python train.py --d_expert=144 --d_shared_expert=0 --moe_layers=[0, 1, 2, 3, 4, 5, 6, 7, 8, 9, 10, 11, 12, 13] --routed_scale=2.0 --init_std_router=0.0147 --num_key_value_heads=2 --rope_fraction=1.0 --attn_scale=0.0884 --init="uniform" --max_grad_norm=1.0 --batch_tokens=[32768, 65536, 98304] --max_seq_len=1024
Below are experts of layer 9 (counted from 0) of a mixture-of-experts language model. Rows are named gate (a neuron's input weights, with its number), up (a neuron's input weights, with its number), down (a neuron's output weights, with its number) and show model dimensions 0-255. Each number is 500 + 25 x the weight over its row's rms, rounded and kept within 0 to 999. Numbers have three digits each.
Before each expert's rows: a language model's description of what the expert responds to. This comes from a sample of Wikipedia text that the model never trained on.

# expert 8
Description: Given names and name starts in lists, tables and infobox fields, such as John, David, J., plus census nouns like couples, females.
gate1:502508476537508522498465487539505505478466517494454490471488473522540495487548481471523482545485510500521469501496457460549497510444454510482485501533523502479456503464539472515476459503452505461482446514460518483540494493502552520485512483515503462474516532512498499522505537488497545492428479476451472503482517508465516498462457492480551513493520444491476446472521521504490532511533494511480486470486514531544519507488511481523489530513441492486530480499506476488526510516454486547497517496498490454482487512501535522518475494490474494497475506474497474580526505476492502531484505494483475460513483484494461496509525506497561483494494482488506486478487536505501490507495490498482533471465501496500508491533516472483490471488489489514536525501526466509501541494489514
up1:516513509554500527475482525563551485507515549463481514495517490521527500481491492494534498502490513499483484487512503478457485492520492512508501524493509511544504487512525464500481465463497442511517495537504498511477488544498514515483533478470532525527481552511484505537516483475460480493495541548498522499483520468498534464537500471553502522531506503484485503469565493474532492514524500502509544565531472518506556482486451473520510561502473469495492465513491515478502481462516540485482501506454479482432516465502484507497491515466511456430509516471450499466482514486521474513540549504519516504487483525474494519515546482558555513530486516498457522470491450518505484458453515432472534482509525529477513503496513523499538463487546450524509500530533469485464450461514500
down1:493462530493470478511507492520481471497491482493524520475482543496500479525499494507513488475515487505468471486538486480479511532480487496504459548478466500536500459490514518471477465494485475445489503484507513503492529520481495493481496486538510466502437499470523542481507493544499501499473480532496495516504492479494504543491511518501482480488524491467489503466462509536520515518512498477489519471511480492534495500483498529520516542486480512484482495513472498490525489552489511503464464499527496459472519487463505475514484537489480508547501560480471534562494470487455501528449463509494489523459520508476485506511541498506535535514521527496500510461455464459520483536489504508485462466467489507511505515507491508503463469518497494480445509447544527520529492517506524
gate2:512492514530530445513476525481553494516488525478480492474521442510527496532508504485537506523493509504520501522508509450471494499551508511485507443495490498485482519494478498489484514534510528498504484496501479567513503417510486502468530489467476518492534503526530536491481486503499502502448528513460529495530489526492480478477512488533446555481474525520458535537537521503487492502513492538489504517505539488505486496470517533478441455544507501483494501521513490500490502539497501466511482452479482548531501485514520507479548443518503477460503500484491475507507496518517499534529493516477522478481490480534525509470484474488500497518462459523490502496497522485495516522492493435504506454492537533498468541550506564504524533453505530488501502476480490544508519480476511
up2:480469494564523458486530535501544508493515484500524515490491492516531495493509501505515510506541488491501543507507489428469515506555497493502529455515535512500505514459492507504469512515485544481506500494522510522494466458513503502494482516496503519510511462438464499497499504465496498508498484525484469471502486497465460485492494504499473556519517520511501483517444484506487490497457474481464489525533505502543489507504506513477498437489480507500468521485513480530480514513506481484518470485543486492534536523527540469483495478498475494467493506485532526503477505496536489506512484468519543501483527459551526495495498491518508528474505495498506490502500510491505546485500537472510512477497541494537517531554483566526522473454532529508524469503512492481496500496517515
down2:504520538528529484483484530492533496476506507524525515504474524486510480469494481473485476508468520552516489518481512539517524478478492513529512480515474509499478487484500482517495499480495466551541507485522454475533494509491499515471494532509501487508531494494442499501536528520515501513486485461498496474496466483498438493495521504489511539457500501556488502528454531508510505483505486513505498533561486511491502456496497498455501498484505498486523532511539459460491461513511445495545497495487495489511516502517514495521495530474484510457512509535477511505473523505518450522527462510551538498545536481504485482542509489501495551495509484493468489498504533483508513515490536520535519515492472485472496528540528520556490539522500487507486505494497469528495491492468495
gate3:506510516515573493551486492516535429507473474490537484495519518456479496503519507528504535522494510503516506522477490504516512494493506471513522557467485517479524503517521507497474512544494469492482491500489510469451503462481517521521464477471495518481446550521497508534514483524527496484449489474503536542509504495533483493499496474534539517546475498543455497445539438471493542492525510482482566473511463466428466481542509496503521497473490511476520531462527496475511479505510518547526459491535524450486518485529484483492512499459507504468515466501503531491537459506529466492565519514509515478459495501489481490514486495481521491520514503557521501526475494509531541512499503510487500477534472531490482509548460448514517516560511517469532517553506515513506525474526477
up3:534537524536520519533471505493517485509482490517527529511544519478448504453515518562506551543529523508505485524525450474518507514461518470497525521455507490459537529464486472475470513559465509462461520489512475472513488473530505486500454476493498545493496503478514507481468536506498492510498470489522540494489497497562440486446496481510492509500472486500491489489490425504475510511524487493492510481490464496509454465495503473538510541471511490443531529445456546491522444477479492530487441489510525500492494476489463507497491528450477499487498494504523502532481480514525474492536512490498483495508502497486498509536470490489524536534495517537496515506485525491497538527499499528495466507487484529485484476492475493491511481531517492513522474515526508530508518487535539
down3:510515494507516526494501520532460516522499518508521463551480485538438506525505485467541500438517483510469521529504543477512529473484541540468466462464504496521539507471482516537557456472515499471442506477505513520468525531486479507510538478500500441452431466535461536493525509511524508532494490548505509490508515497491509555461470499541535520524503527522477500484475493508463449501477513486511497546452516498527478494489510526515512472536528490540508492487443508521511510510487524536456546499470540475551504509489491535538482501484496481475474499524463461500473485514496469507522505494512534520441495488537507496485485550479479525525498484469444491485493460520490510491524521452493510464469470511488502471507516496496487504527478477494472465514515533508463502507473495
gate4:529487519478514493470516509494495471510540538497466477485512489475506467467515526504475511500490486499507490481468518533524468476496490450468456503505479490536515482503498484514507524529459501516502475511502490496522543546543492492457478473511489437489512483538516502527482529522521518477455493515457521556488516511474525548512482506537490489512524535508489471510507469544500524537522577477544519525466498463454488481510498496500532474538462510507485502501495514524524501495511530496546510516535521482478532501486517506465479490498517501501510521498499562460483463496524484509521515460505486476456471488499500507522460528487512502495483487516466482490492515500501477504503511496441455478501476516478468480531501466476507507524492452487523529502505466488521534554526541
up4:515501491519544540515513497507483483480540518492471485511441489452514522524533497451494530484527525479458480489470548494501481490535509492511450542472498476514494467479476497530511530501457493512509480526515505468512498508520513505485485465550506498527509496523492477481514517547544486512502484503509453527508497497507486491496474523549460442497490548507498485549499510524503515512558524525502519547511520528443540484525512490476489500497493492488512471537524484509524529490492486487508519504519497482464562537490476496496463528481528469454521578475535533485514490493491428499563536482503510472495465500501493516524488500522499482494427481516502500528479497487523508525498520512482505507522506478503529501502493487537526505549486473453510485472555486489523548517493527
down4:494492511497465511495451484505477512519456559476508526515466500532555547527541486497483506536485498524497501518476476466515497474479483496456484483480474495497518521529512492492531487477493489504498525515499477492482523493449534498496460510524470522503492547503478467503516491520493511533527454493524525451461543567518497554529496481473491497487490503536517503489485498523465496522572480526490481490477511473543458477520510496486523473517530469487538497504488531534497491500518453508481519504505462509524469496482479514517507518497465480480539465525453486438458503508490462533497469496492522506490498487512503485493545484484500498507485508504490564514509517476524517486482529487507499472494550485484541498471465486484470511529452530508513530524475513507471517501496550
gate5:471513522552498514487480467512475494512532462476460564508502498506498430475482483512492498492469513506497511475494468526464486509466505511513510521506515511480528470497516462494485516526508482449496522511527518497552532483510487530471522551545503497509558506471519477509525508534496468490487507516461429520464552484504503432466497524500506487453493503516515483498531493472473522525515497524492487467522538477504460509464518459477480530472497475501492500506517452505521508539466513475513523492510497447516478446491498523469520506518504520549534478497504513492461547494484515514509462423513543465437528499457501515509479526539507497480515497488507456508505487477571514500489475493501501467516482555484463481521479508460467456522498463494501476480485534520516483473500471
up5:501508506516483471491506533506493463527521483485444506471534537488500462488490499495490531525504503573502512461496485438521480530499499492501517515481501494474493510513503488491451485553452476482539537457526469463567507472514483511459538508508506523516524495485506488507511534512546482512511520525493495510490541490510491451429459508531557487479514545479498515509539524494512529489511495528522486502543494529509507471466510485468494527478510507507478493493439505474530520514531528516510497488497524445500512476463536528499541528485490474527480499519502543457480490483436514488509526443484503492468485516512509526517479536520464517478509497524497484508472478433560466529493504512490491510479483545472471524481469506509438456502524503475485497485476527487507547486489498
down5:539487484499490500469525476518511508520517553487503532482487509481502525499463510467531488490479529496505494528470517512472502480489488499497497499540488539543473518488447498517475472506493512524521513485520453535542499502492491553521530492470490500482531493497493468497472520533496504477511513507480533521507461484517503533492522517559478492484455491481480521491471494502508491479505485478515489466507480513526517474477466481522473497517499501488516458511506531526490531538464497487526489518542475503543531523510537501490486425514512496474547505519478508493455487539536459456483529437481459511535490510476501466487475466489502510458476522522544499521512511479487542473508537499532527493483470505523493490527522517458493485496481496505503527524452489474512529504507495
gate6:528487506474504500464503545496537456491539552451478513490474468517542536486507458487477537496465501526483491505487490493476499485524485509533510492515526526447504484475514497489482488524513505480529514482558446523494542485508513497466470483514525507498520490492513479515522481478502498502480495545500472509524524538526500478471471508543506508494473525530488478532538495537484500526511494503520539440492532509519514469541500502490519482505518477513477475470521505534500458505532505530502512479505495468526497512476535531495539504520517504513512506475509517539523466492509509502547553524490527449470499522527496489468491541455483503471441507506528477472476458499501519484487523479496480490462515499507505500511451471500497508466527485518496490508537497485507565496463497
up6:497513475453532504525500505498523484491541543480471491469453471542495495447459482545458512546513534508477504484517537516500469520514521478487458437501510466477478481464507468484489538496487533505503468495490461482494520506480558478451500486524493480451514468509546503528490468463489516498472523498533487512496497460481489463499462515489480530463514460469498469466498466475519511489475547509487516468544463489494527509492503505515511530495474521480433508469480544502523464534513539514509507490550530494483497492558525534484505478445507487489501522526521495480527544494509490513512490484496520513501529539480483499476523498481508457489505469487500482496443492540532520517485510472494453458502480515512476492506506541489511501539499502477516532547505479513515541479466498
down6:451536510490505507485565536474524487463496522476537535479504465503530492505493506484490469486506569461478482513525497524479518535495473491536483478516541495528481501482484493502557521484487484494503533458517522507494454492481470451499492576506485509507559550517509521497529498455503431494449518551516498526474500497520508500515540520546511479474492448547520484547489547473483473492507538467500503486527512476521482512489521496518494502500474474494516462525518515513508507533497490517477512529500532471551511476536493512481488496526487497494468492513517510489512485548493500503510549466539485474505519453508468524539505516508539467563541520493509524462489491459499512500560495523472513500527503510494478456498503538489496517488501483487512505517489516470488485477474489
gate7:509489484468535504526513520462500469507492567511491478465472465487500538456464514523506550530502527489525502494498501527456463472560532503510500507516445493486498512511547505460504495510570509530502499554503486526477523487498468510527514502523504517500508537512506537540501532475497543515503495495547519475496532500526493504513515540498513510515487468516503490487484486455483478501522503528489480468476474489521511510519463523498516508486492495515491467506491531509498538504480492495527487493458501495513524500509525497492507457469504479462507518513553501526489509473459509515537474492462517551511452462532517489456564506482491490496533500509508467495479472535488483443477491508530516456536501497467452499518485516477550499514515525507513499514498467519453493423516464
up7:517495473480498461465472532490507461488507519537523474492482482498472529507494534497477510532529511508480512482479524529508446482564530526543500521523482483480476514519539520474511515512526495514492518526535526551493530492501494472482526533469504518476519490499468477507499519503528508532545531505483455517506532472480525518523530520486496520536511474524491512533540444498526476529504516548513510511525487494490575496502462524471512517481510498493510489566471518504527574486488509481462506493460499481552527525502484520467466486476499498479525544477494464520477525452489519487508509507481523531506427486550538540482567517484479518515520525519484510488531475487462481474486492522492530480543520506504485502528523509520508489495487585509499494519478474510485510462536473
down7:518497475420467476496500502523483488487526521451474510476480524511560517492481525507561501486495498518468525481474526447515498502514477533496507504512527510462474521485502547474521479481501503488540509456549488506543527526499470504504504515469498493496479498494468478491498477515486476554498481493523493505473466531490498504536503502511515520508499510531461506470507507524490548531495485508510517451501475516527533490542504499514438460498522500501486543503501512507531518555499493562519494525462506507494493495434473472479511520486509497449508540565496484524493482514484429477519448447491493443498509491500496512511555499457508543520499510540497480510498505529485528497518469504518496481504523509498491477482531467513506487441494467506529480507513490506463494492517518
gate8:497460471491490498536509519502525478451531507506470505537522509502541464490506512486542496480519473502515460502481497477520495511510504443551535497510500483476451527508550452507475534498524526502496460540454529469518492501533479476536500491540491541532490489508503508447517500533533504421511472478481473493526509533523512524491497500497538458479503514530482508514505486523477470535504543429495475485514510451527523502487497491424504499525484521492533468516486516496535517526479513521501509508452476493513482493484487493441508542487533478500490524536454504507508529520493508513539535512520460495540534537526500514531450535522487494471452502465482521517499457501477479465509503523496500513534531480463521467517527468488501477503506518499486513482513458546526489525503521
up8:500483516520515497517490504475545477504505527525482475518510510539488465491500497524489496491458516525502481490485477481481507499489512475563554498506531510461494514537509481474454509505494472503473502508502504487493496504537498501518489508531469552486498531471511482536492517467544526460503536500503492522532498505497482456507507522473485523481516486482529512436503546484477527523513487509509524523494490448519526548528504473467510553533485485542458484513505536523542515571495518481482529468493455441479482497506457501479487513487480515516503494497502514517495464518511478524521489495495553519500501470498489521530471521462502448501473452506470490476531472452492535489457529517492508453456527487520526472506464489514500469492497529467509496507510465560493563503488527
down8:519493493500463492545535470455517522559490485533500490521521490487501481551482506527508516472510515499482481494526507468520512513484520485468512501472503485509564505498522511487523443474516511506493483461546493501507515505521494501522456552562454466490492513530513516478536478524496517546497458518479509528507503501461496526455513507487527523543503510532528508510522500499490540479485539507495525503512537534563511495514531532508481444497530519499430489519477528484519484475551516539512501499522482493503498514470526483464479467511496533487507478452481501515473491449468511463521484520493540495484535502498522504511537532475545504520507502506519508514460447485486489529526476519539545503469463503481502480492525501496480471506489468538516488503533483487510507503529530
gate9:528480483457472482503496535492526520493519498487526507549528488476517501516487470494493512515492500491498510500480515531479509469479494488486464497488529510553503481537449469500470503484476493534486512486528529521497570537489478522454527532523502484530573510534468513485464557468481530505474576500475538528509494531490474536529533502511517525512517499481499487498482506497488536553497524497585506515494551507490496480491494446521517487527470500484521514513528512558548493518495499520556518510493527467508516526527528500453470446508527496511531514480507502510522501471504508478488488523521497514544523445479481513523507465529480458502512539471471488467474495528524445507493508525494525509518494507494498523508530496499516500503506502493509513531464497494475545520526511
up9:531519497527504477481475510534487499455514501541503495473501512548460485489479446505514512518516452467476529515570529508501503510493527487492466507490479489479510532500569482546443559468469500497495472473494513491485475495479517490462531519481482498502552526505468526516470531499503491505506529509514536545493473502452462477507484486489516498492488503520532496519505516476514530516488494493525503452514517492509521510532487492543520482479467521476522546483503490525487538496519469494517505493496486478504520507514500516499516461503489467503519508481515489490514496486476558464520488509537542498494537517499481535459531450519551448494496517534484486452471534499449512451492527504504537480483557466510519565507482539479532484512481489503491516474501458487500529483561486
down9:482517568507509538548519503525469516509532483482449497506516495484452546563507483492519490511514472481534489517496468489494540507467483492512493527478469506483535485534496516483522441501511504524520530531485514503468549522498535505511514445485487491506514498517545479498476471482531484438521498530547523489481477475479498480498536497505466497467531479535460510497516521487510503503518495545467470533504521524529529508472526488486470480504507497514475466495478516501517521489491535498461501452535456512530503489489497520530496500500523462448481488546495503539505533543446477496527508531504520478530503504541456490524542508479494495495482470497489515515493538518513469505488527509543520558448517491497539535455543461491454441512517484490489487565506499508474501519478538
gate10:495511538513507492512494442488469490537531522489489514525476467472471506448463472487514513512493515486502487500537527467538452527522511504498509510473538477490521509489455488511474496501475485478484474526443504476514493458557516474534457507516473530482504504480500515513522496490494490517534498504512469496492463518512482461479519539526502527470502481479519464503528507530517514512507522503488493450518503530544505493487507526495495499498496482493491513480513495517531519500482502516500484489546495491478520519539459537470496512498511515460483516491542512509493532457542479546487473506505485516490494473480509502517513496503502488449554509509522509526486459447553484489431477529490480494507496497503516483546504480459505497505488524542501493533538480514489486516556487
up10:555492447525497511508471496510474432500477476440452530532500519508465510539505492520510524543507509465510472478510465430520485506522501519507537490447540479490490507490453486479493483521474504481494452577466517467521496475524543467454457497524490458508470461493513498533492499513461478469531546497481514450496475530476485493498477503474533509477531534472458470513488504502495527556505537474476543485494477478486454523478534561521485568483470447463490498481523516492517514518488507513520520502510522538474455506527514522509519502494491491471507528533529524462463498498479479458486518478506482538512519537502520486533496492500487508463485481519482465520505509503491471556470452513521513461509505533480503494505461472480458495462493494508527480521491491501534475519520545
down10:518449495476489472504456506521468496524498487491481475485465465511487490514552487474513531522509489495503490498492508469518493510490477471492477458459508498440510488530540462484475454551543475480508512511475501445514507515492463543483477481549489508506543492497529519464503495479448505528538500521492547523526494529466509502479515502526480483510473495502474459505490450501540535514518522489544523552508479514516488473472496497518530498467475530487482535512467511479506483469490484511485479483518487476498501503461479513482526502520527494474514464511477509486527513519521486495520547527521450452475528509524470532498531482485493470474489519538491502520489514433527488532501539554468506516479497502486502470497507475460462479517479515514531531492516510492473468515521516
gate11:473474435491487488510455532487506473489521501483535498439462540518503484453505460516517461480485455448537550475544525513506489504499465434490505518519510475501518529520531513507463536479500498506490502498507539495532522487498500480476546530498500541457492554532492489523480527467501503495514580510539553489513493504517492444523514480499498533475528483559476506514476492519501490518463517491506473501496543505488512463490499480512513497534508547502517531508474512499532452518457525503479525489506514547511559478458475498488524539503490508474461497472468487477507462517497496477482464510500518520495522514515524566507518471519491491532540520540493510465530502442486482494507523506467522503522493482453484503506479577504527501504494509512501471501485526474511459510568503
up11:491467503510505508492530437504534483469445518470494431502501520478436517528503514515504514534465506514509481517476473515499500513468497514522455485504480509523525478531507480534504494546477472496483505498462503484480502495496492518477484494536501537516499500514517493501537495503528507511478485498462479459487519501537487493503491499522539489498477540471523502503502511506545489507537491534457500520474472530486479486509511508510502567480526466488520457507489501462491486533508548511482497473472477490544502493464495548486509498535542493528544465558488528507515491529542509525521547482513523496510474529502518482554474494481498507549477538498467480543504491518488500489480486477512523461467531489510537528513491497497494478506521485478529494504512510495505486478509527
down11:512473525518531494530522553468530519475533494479528515480494498524485485501494484506481506494511481468534479514496489546483474486499493497495539503479537511543485514478500469508531508466442482503492497458490486539463505481520499486470529504528501525475487497498513473500478509553494479518535523532512461476484458511508496514538507506479521476479504458500491496504509504530440484474461517483521539480535571507485542463494504509519503483524514533519524557496498477443505485517475487494518509541520524473475486530530494482515475546473498476437501511507486499496503489504518493504508527479545480543514517507480509470495468518508505499490472519520496480490539464518514478498532489553464507479541505494478483489479470532531479530480490520467519493515510486445532500485507452
gate12:531512457495460467519463521482523460500510526521491491470505507521503485480499491487528512465514481503487501459541498474536509498514479458467539507535511475493511521501513506517467503501505511497464472489550505501554509512496517479473522485421484494519459520509480499503479561521520471513505572500489544517479465521467477482465538488477488534511536536531501481500512546520517476504464492547494474538518516480529494466465474486469527501510558499478513528522489491525479478501510503517526541477480471502485521490489525516503516518501480491510487505507496502524540487490514504494504478494523521458504572492516507524467532433533493501488445502492503498465518532470476480523510466513488500504528530547502495485543487507505560504463501480536505502495426502511450520462499471
up12:517498491547514520507522468512526515485508510474475493522505514521497496527522468560478486535495536507492498521486474471497465566479547535482453491436535458509496507496479521502468518494482468490513495502448482468490489497478519508466506521488478504481486437508495511523514471452495532512534445508508492489464479490520501474494492518471489485488477512475447524549499456472504516499510534565504507493555483470487489514515518498478502482476462509500482488543466503488495500532516456510470449526463477532528518496498509507480509519477512513505503470482443529503500478516495466526511470489547515510529484485436495514477480501527513501511521494485512507506538470477510559543482514469504490513458537491491525510467506496456476473500532495477510499471538478536534517564508513
down12:513494485477470479509491522520459493481533520514521548432468524528483479499530537486502498518508505538533472460449477519522461463508513491490486488525498475520487521509497524460498486499452512515510475512494468477492475470523513513518499540481487510509506512476500533512500519553548541495517498489483498484499489513476480507472492520534524510535508521484519493497500433506477523496498520471529530516424503503495514462507466470512488514507483501481512510490491508472514516491498501546520483530502524465511530548524465477479485513539469523491530518499486516508490485461486485507502512474528460538505467527509521462485513520487473480514458533513473516510473485530500496480483488528511427499530538508485481489499461512481502476478481474509492462512470481513517472501497442
gate13:524526491488521498515493533502448508494490500500463511507501506494473481499553478543501557498511497489475498517530530532504475509523543561506512488552480488479519507516526506448480497481472477520469466542517466467549485521459568513436470539521523489427471448465524546460486551484470522533531486525487537478479491495458419467458484515481460517507509482534555493485491537485537531488506497508524553489523477501483480558483467479528492507493495520525483549443511486489505508523495492485488516504463537504476513503516492465503471464484475473510486486489519541509510520477487489524548490583512546520461510517516471483497470451544492514467535459515528501476473513503507473450474518472505533510526517483514492473487479524476519513551505521509482510496509522511476482501469535
up13:505507513510550481509516494462498487505525530474524473465477523504538499465490489525491558508498493505495491466500511525544468501483508549462512506501455493508486515507484504463492480473512489526483522530543466491513471501469543541476471499515522461503478453508537553484490518493471503494483460491475490449508501508477500516472475523500438519526494534500499441484451497477538510494508547542473503502532533457478472542514533519530505454530499471450494527481519473485492482530523491470500541477518497494492557546517498478537470485524494426492494499513506519489499556489504506503486507500478520540501486449509519466530475542534478502491517496533527499495468513494507509474471516475465520468552483502534487487481500480470514513522483546495478521480491524442479493491486492
down13:488554453501484553487483516478501513525482477515449456529512482475451478550521504510501499529477528544474486529504474534495555507501519458530468538526489505540539512520507516463522534450504528522494487505456513492469498504498464496534499529521500533510481545512500501469484505524520482480488485510545516453504499540513542517493465488529493514535471479542485471519511508509493515520511490535516490506486464487477498490496524478506498504508488491535502480542565523495470494504476479497505494484499473520549523478508529478532493520512502486464472509474464491522489506461498509496520522495547474493482460506452496555514510489470488493454475549520525543515485508543513529449508510481504506556477483488533498539507504494521492502445490490537519500534540514454472517541476508
gate14:542516533494536462526527513479488509498500524460516458510500474472505541458504520503533522558507483485487501491471495488539522503468478442484524486492423470503528528484537479481484496547485489514538461495528530500537491481504490485474494478504516501482468543461490498511510538490466494471520523554505487557485497501461504490496509531463514507489507456481487541483497527536458563545519505459482528484475488499484476485498521494515511506499507494457492521491522516473512511519488519521548554507516509504465520485490505475445468525466507470486488502491525507489544459470505512505517479498512519466518507504487497489486497495499508490503465530474492495475465478510485534449500526487517497485454498508468455532508453470522502429494524494477528493458513538488526518512486500
up14:517530498514532494512494499452523505507478485479513440517495522458502530457488483532549513489535487487497520490488512513513526518533483439524496495525459469484507515479508476481461492530485495522491491548516539489450520490517482498530510473474538526465517557498519525513523554491485503468469502504560464518532535483479491498524500543490481499521473459481527528446502509502468521500484466519500549476517500512474482472521534496473494476525486504468528531508494539487477476530514518512523528489514546490494497458525501481470479511499481527495486464519530498472516503480527492504507464479473526471548492512516501444485509472477498473485494500489515441488459461531520485472503497468523469477507475503491472511520461473440528474500550488508510467487527521491481579479491474
down14:444514458538503564519495517488487458501472522492502531527509540499482474551561520502457498483493511489509526461459458444462502481488519490526493516479547523510499474496513491546513518542502491505503502507524514520526473473518516521489506477473511491474468548451531488501524474536483489494503514512516490524455507486557478505454517480496496479504490537454463541480521535517504422501459481472510508525528470529519463504509481484474496503503515529518541486510524500479473495521568493492502485448542507489529504483487523527518524496457505497496513539512484524509505466522514514536522516520547492510474515522482505460488504481496489550500488462486497505477513482497495486498533531509547544456483513490514506499483503451552507507483477497498470467461467514544553472509488515
gate15:490503523527497505519467502531461483526504519474463488466472503524519508459534518475509532544523523496503444478540477453534485505503510479519478472520484493487462480451523461464490525509503461467540529486510500481505501509540513511509486488480551520546496516481488494482482525491480525488503534502483495546513519539493494485471503496449508531533461494507508503535484501513477535516541520460494538497480482518473490452499481492457563507501504491487524506481519510522532477495512480475515491461503460499511539518494468538513499492513483514479464520510554528533542537499489491531451447526520516499508476465457481496520501486503542507483516517522467521511469536492474506487486508520498464497529478550479504510473539468485500497510527479531529523522563455533533489496489508
up15:509514486519504532456544496540515499506432515490482474535484547489464520479541458502540495481510488485523488465470509500456501515504511480478550504483472537509531528539499487492463500534510503525531510474517522502486530509495505478485516464552481505506490581502493497490537498496526534476492544541456524505465487499469452462515543561520494489457525535518518492488487508462532523505523504485489478512448513491507468525512509486498458515514504481508513481494520486445461495501500521525473481519486513547490489492543498461476490489487543511477530494518539523467492490537494462510488514506526515543477486493515467492500527467490538443494472539477521530488516516445497494531490503463501460472486479500463491487513464537479517502521478534517488510501497543465498510513510481
down15:527474506470483500510465525562495490484455509537483502484551522508475489505517521486508489509496478526476491530521501427540480496516523486538498521500466476449502436454499487500483518556493473503509481537495524518529492500455520547484510523474519481481508492468471483497511493477511470532480481463496463523537495460484501477515435479509567475534488502502472463507512475504492478535556469521508526481484525488497447456541467512548500563470560515543500497537474545530518557548501506526477508462463494475510481508511505500441467535524525508495496510460466527481512486495525508472538490499495497468519527512489503527500530523510549515469474478509484515489490521490498503498430508520517466490509508521501495517504491482519488544542493514517496494518536491515512518560494502
gate16:515484544513536475531514486502473453504522542500534502495516520481502503483472524446486506539475526498512466494455502460534553499505506531516547460523451514480535560496473521532497487529513487496472473483474465527523469434519486481521443479530449543482496480510535513483455491549502515494473509510487496506465463521523494512523522513475465499494519515486519524481499501471462456488507494508476473498500480494504500506453517505481492468504456518525490510479483497504480467521485514486480528482513471492465486525493479489534514535511535480502483493514473525528495480517496509495506486516494502482482500498475480504487537493522509442514513466516518511524488468485538494480471531499466488479509534487499476495486516568494473486461505476521498482519528499557500495502494521
up16:525505537508504504500542489507537452476492496527535493474551546434519519495504536483507504503510494500525481478490497460572535499460484546497535469489438491478542529494463453532494489478515552475490490461479498558524534490499466474522482496507514510470515522537517546506471557509535500513495530499501518501476503504513474489512500535492516482478510541515497534470446475509473529521515505486489469481498515504486499534472472495523488496527490481495493494476476487509492463555451487505532465461496491494475520547562492477499501543498517463488511520476481489537511506522504519470483482510479491505457457474482499467484506483492527449525541520536538532522532516498535522521502535485491493486516585531470501493522489589470490495499526487525537518530486489524496523520504518
down16:509538523525473527513531534525568485510539490439512527487447479542518508513509515496500464485524518524510516456496490529474491508503500456463440508480535484529491452507542501502475532486518521528547516523522508514486484527473480499488495484485547510495502516496480517499546498503529485483484508477502540498493516525484528527519541458527481493474485475504468508492519489510504519486495506479513572515537510495493544511513527498555536492496541552490459522527505532544514486486540547519516500498501474505538489501480486499474538496475487467513446482461550495477540518506516510503507484507496510455528519480501530529490519499484507493504479487496558486501459457512502496496524516452523498498484456485493530511500524494480474485491529479489503502490498533487495493524459517
gate17:491504469494495463495524487483497479482509489515484451575532501497519481478491525555515533475537480562537485485500524496451484480505539475495498523497503510472501543509533447511514516524523466473479483489506496475500554502491495514482542537496517461497518466471504493521480520432567479486451523502509529534493488467533552461486501468453495538463491474484523466473498470501493504523490516498478522505472517508509504479452522512495482552489505523462498470485486518535517495539478482505514520490458495494485495478502453509485480503504506502496525514500474490461502535453548508463516507519488479493428490494532474532473521477495483472507523568485513495500480519529463495529520519508478497495545485488516516509483514506512537495466523540448485538461480496461472484494492503
up17:527472533556479487504483461478516522540520505490535502503525492512457528564483531523490505480510467477492556504486494519480480518523499474546537476514471531492480529487527510480477507445492476521484497511510479498482520456516491499464480488506473493502524516529509521488448503510507490489530531519527510483484514496480485505510496536490536561497497533521500513481525476536512543499509497534515515471489513481517544528473430479517470500494467477523494542528531505485465540499519488464507516531524495475482526507540514495519483528519501449469507544477459492486528472536546475521504505478526539547508486531562525507503511484514486533502480489508516503465471502419497479503485524490489509540503528510518503528488456504507495463509509494473506503548541494511491468481458494
down17:509514452512506499506520479503496488520494433509517479516502478496508489515509481538528509535533511521529460470528475513483481492498458454488480510500510465497499520528520504493506499494523503519534515517496467506479483529494490478535554470483520510523457506462520507540505513479504492517547523502513520489487471489464531456495496522553480488465552494493485516519543512488539459529491476499487473509538527515470536486495510547537465484488514503512490494548475479527468537483514523479499512455549477519503532502538497511531461510540504478537475502483499507529491493457451567519473510496517476473468484504549494523501480475490535471469523492471479488499494498524490482501500505506538488540554523474525485523497522561510477473511495515508463498536474502515479471475503485
gate18:511495538461534530482484510511445510503497486520433485506459520486491551451476483484478480536528517515469518509522532512482478549597506503501496489509428516450498465518535532525478480527533518483494441481502486515468502488480509488550532491528525506511536517461479533503487494467523480506458498477515467496518520523540517488476474515500478537489457509493457522510487466493496494502517469514457518461476473472523523522500515527503486518478518449501544474507502501482528531503500438506500474498459507473542471508487517512440533504520508547495529471471549484508488494521494489500536477499517493459548501514511482533515506491491494490494489518515505513477495483487493485450524465474452471509533459492524566536508444490489453509515498538467473503532556511501488469497491483
up18:524534494430525491501511533502498461531514487483500499474540517516490508485537503496504521524466538482519484525498500490482502452542525523477528506528495468459509482532492492472501532523491494503490474514500484508472525489506486492558490455526510496472553490538515505499503502501488476508467470501520506496498512495482518485502510505500514507520530557509487484499499494476515509496480481480455486495498461478523468518438500504460517490507548488503498507489499494521504523488457508518499499503487507487531459552513531514458519500491461536473519501499549503516512526487473515501489499486509516492513511464499490522500489484523509462526523521492515502477513519484510499449515509523535510444489501548491529545497523514494508527513481511562527481454501471489496465478502481
down18:490471514531463501512509468515534500503475508534476528499534512497493501544520467500503528509507468476483488520497478457479467476488521504463451502543444505477527492516534527470512469469519490520479481482499550544509509523450487501476445542464519495508538493501544517500493524507475529478525483506521486485480507525450502501492514521444461520513498563488523491494492461517501536528461480507498480512479518507505477515519530472470483471504500475496504488505535489484501480476462439497482477517497492509488481487449536491496545494509510481427489500500507502555513500516516503504541483507526490472497466483566546497456489543477510520484494503497486507470502529506490497554536519471514532532505494540507490466502522499492503492501490482526511512485540493496477519521481502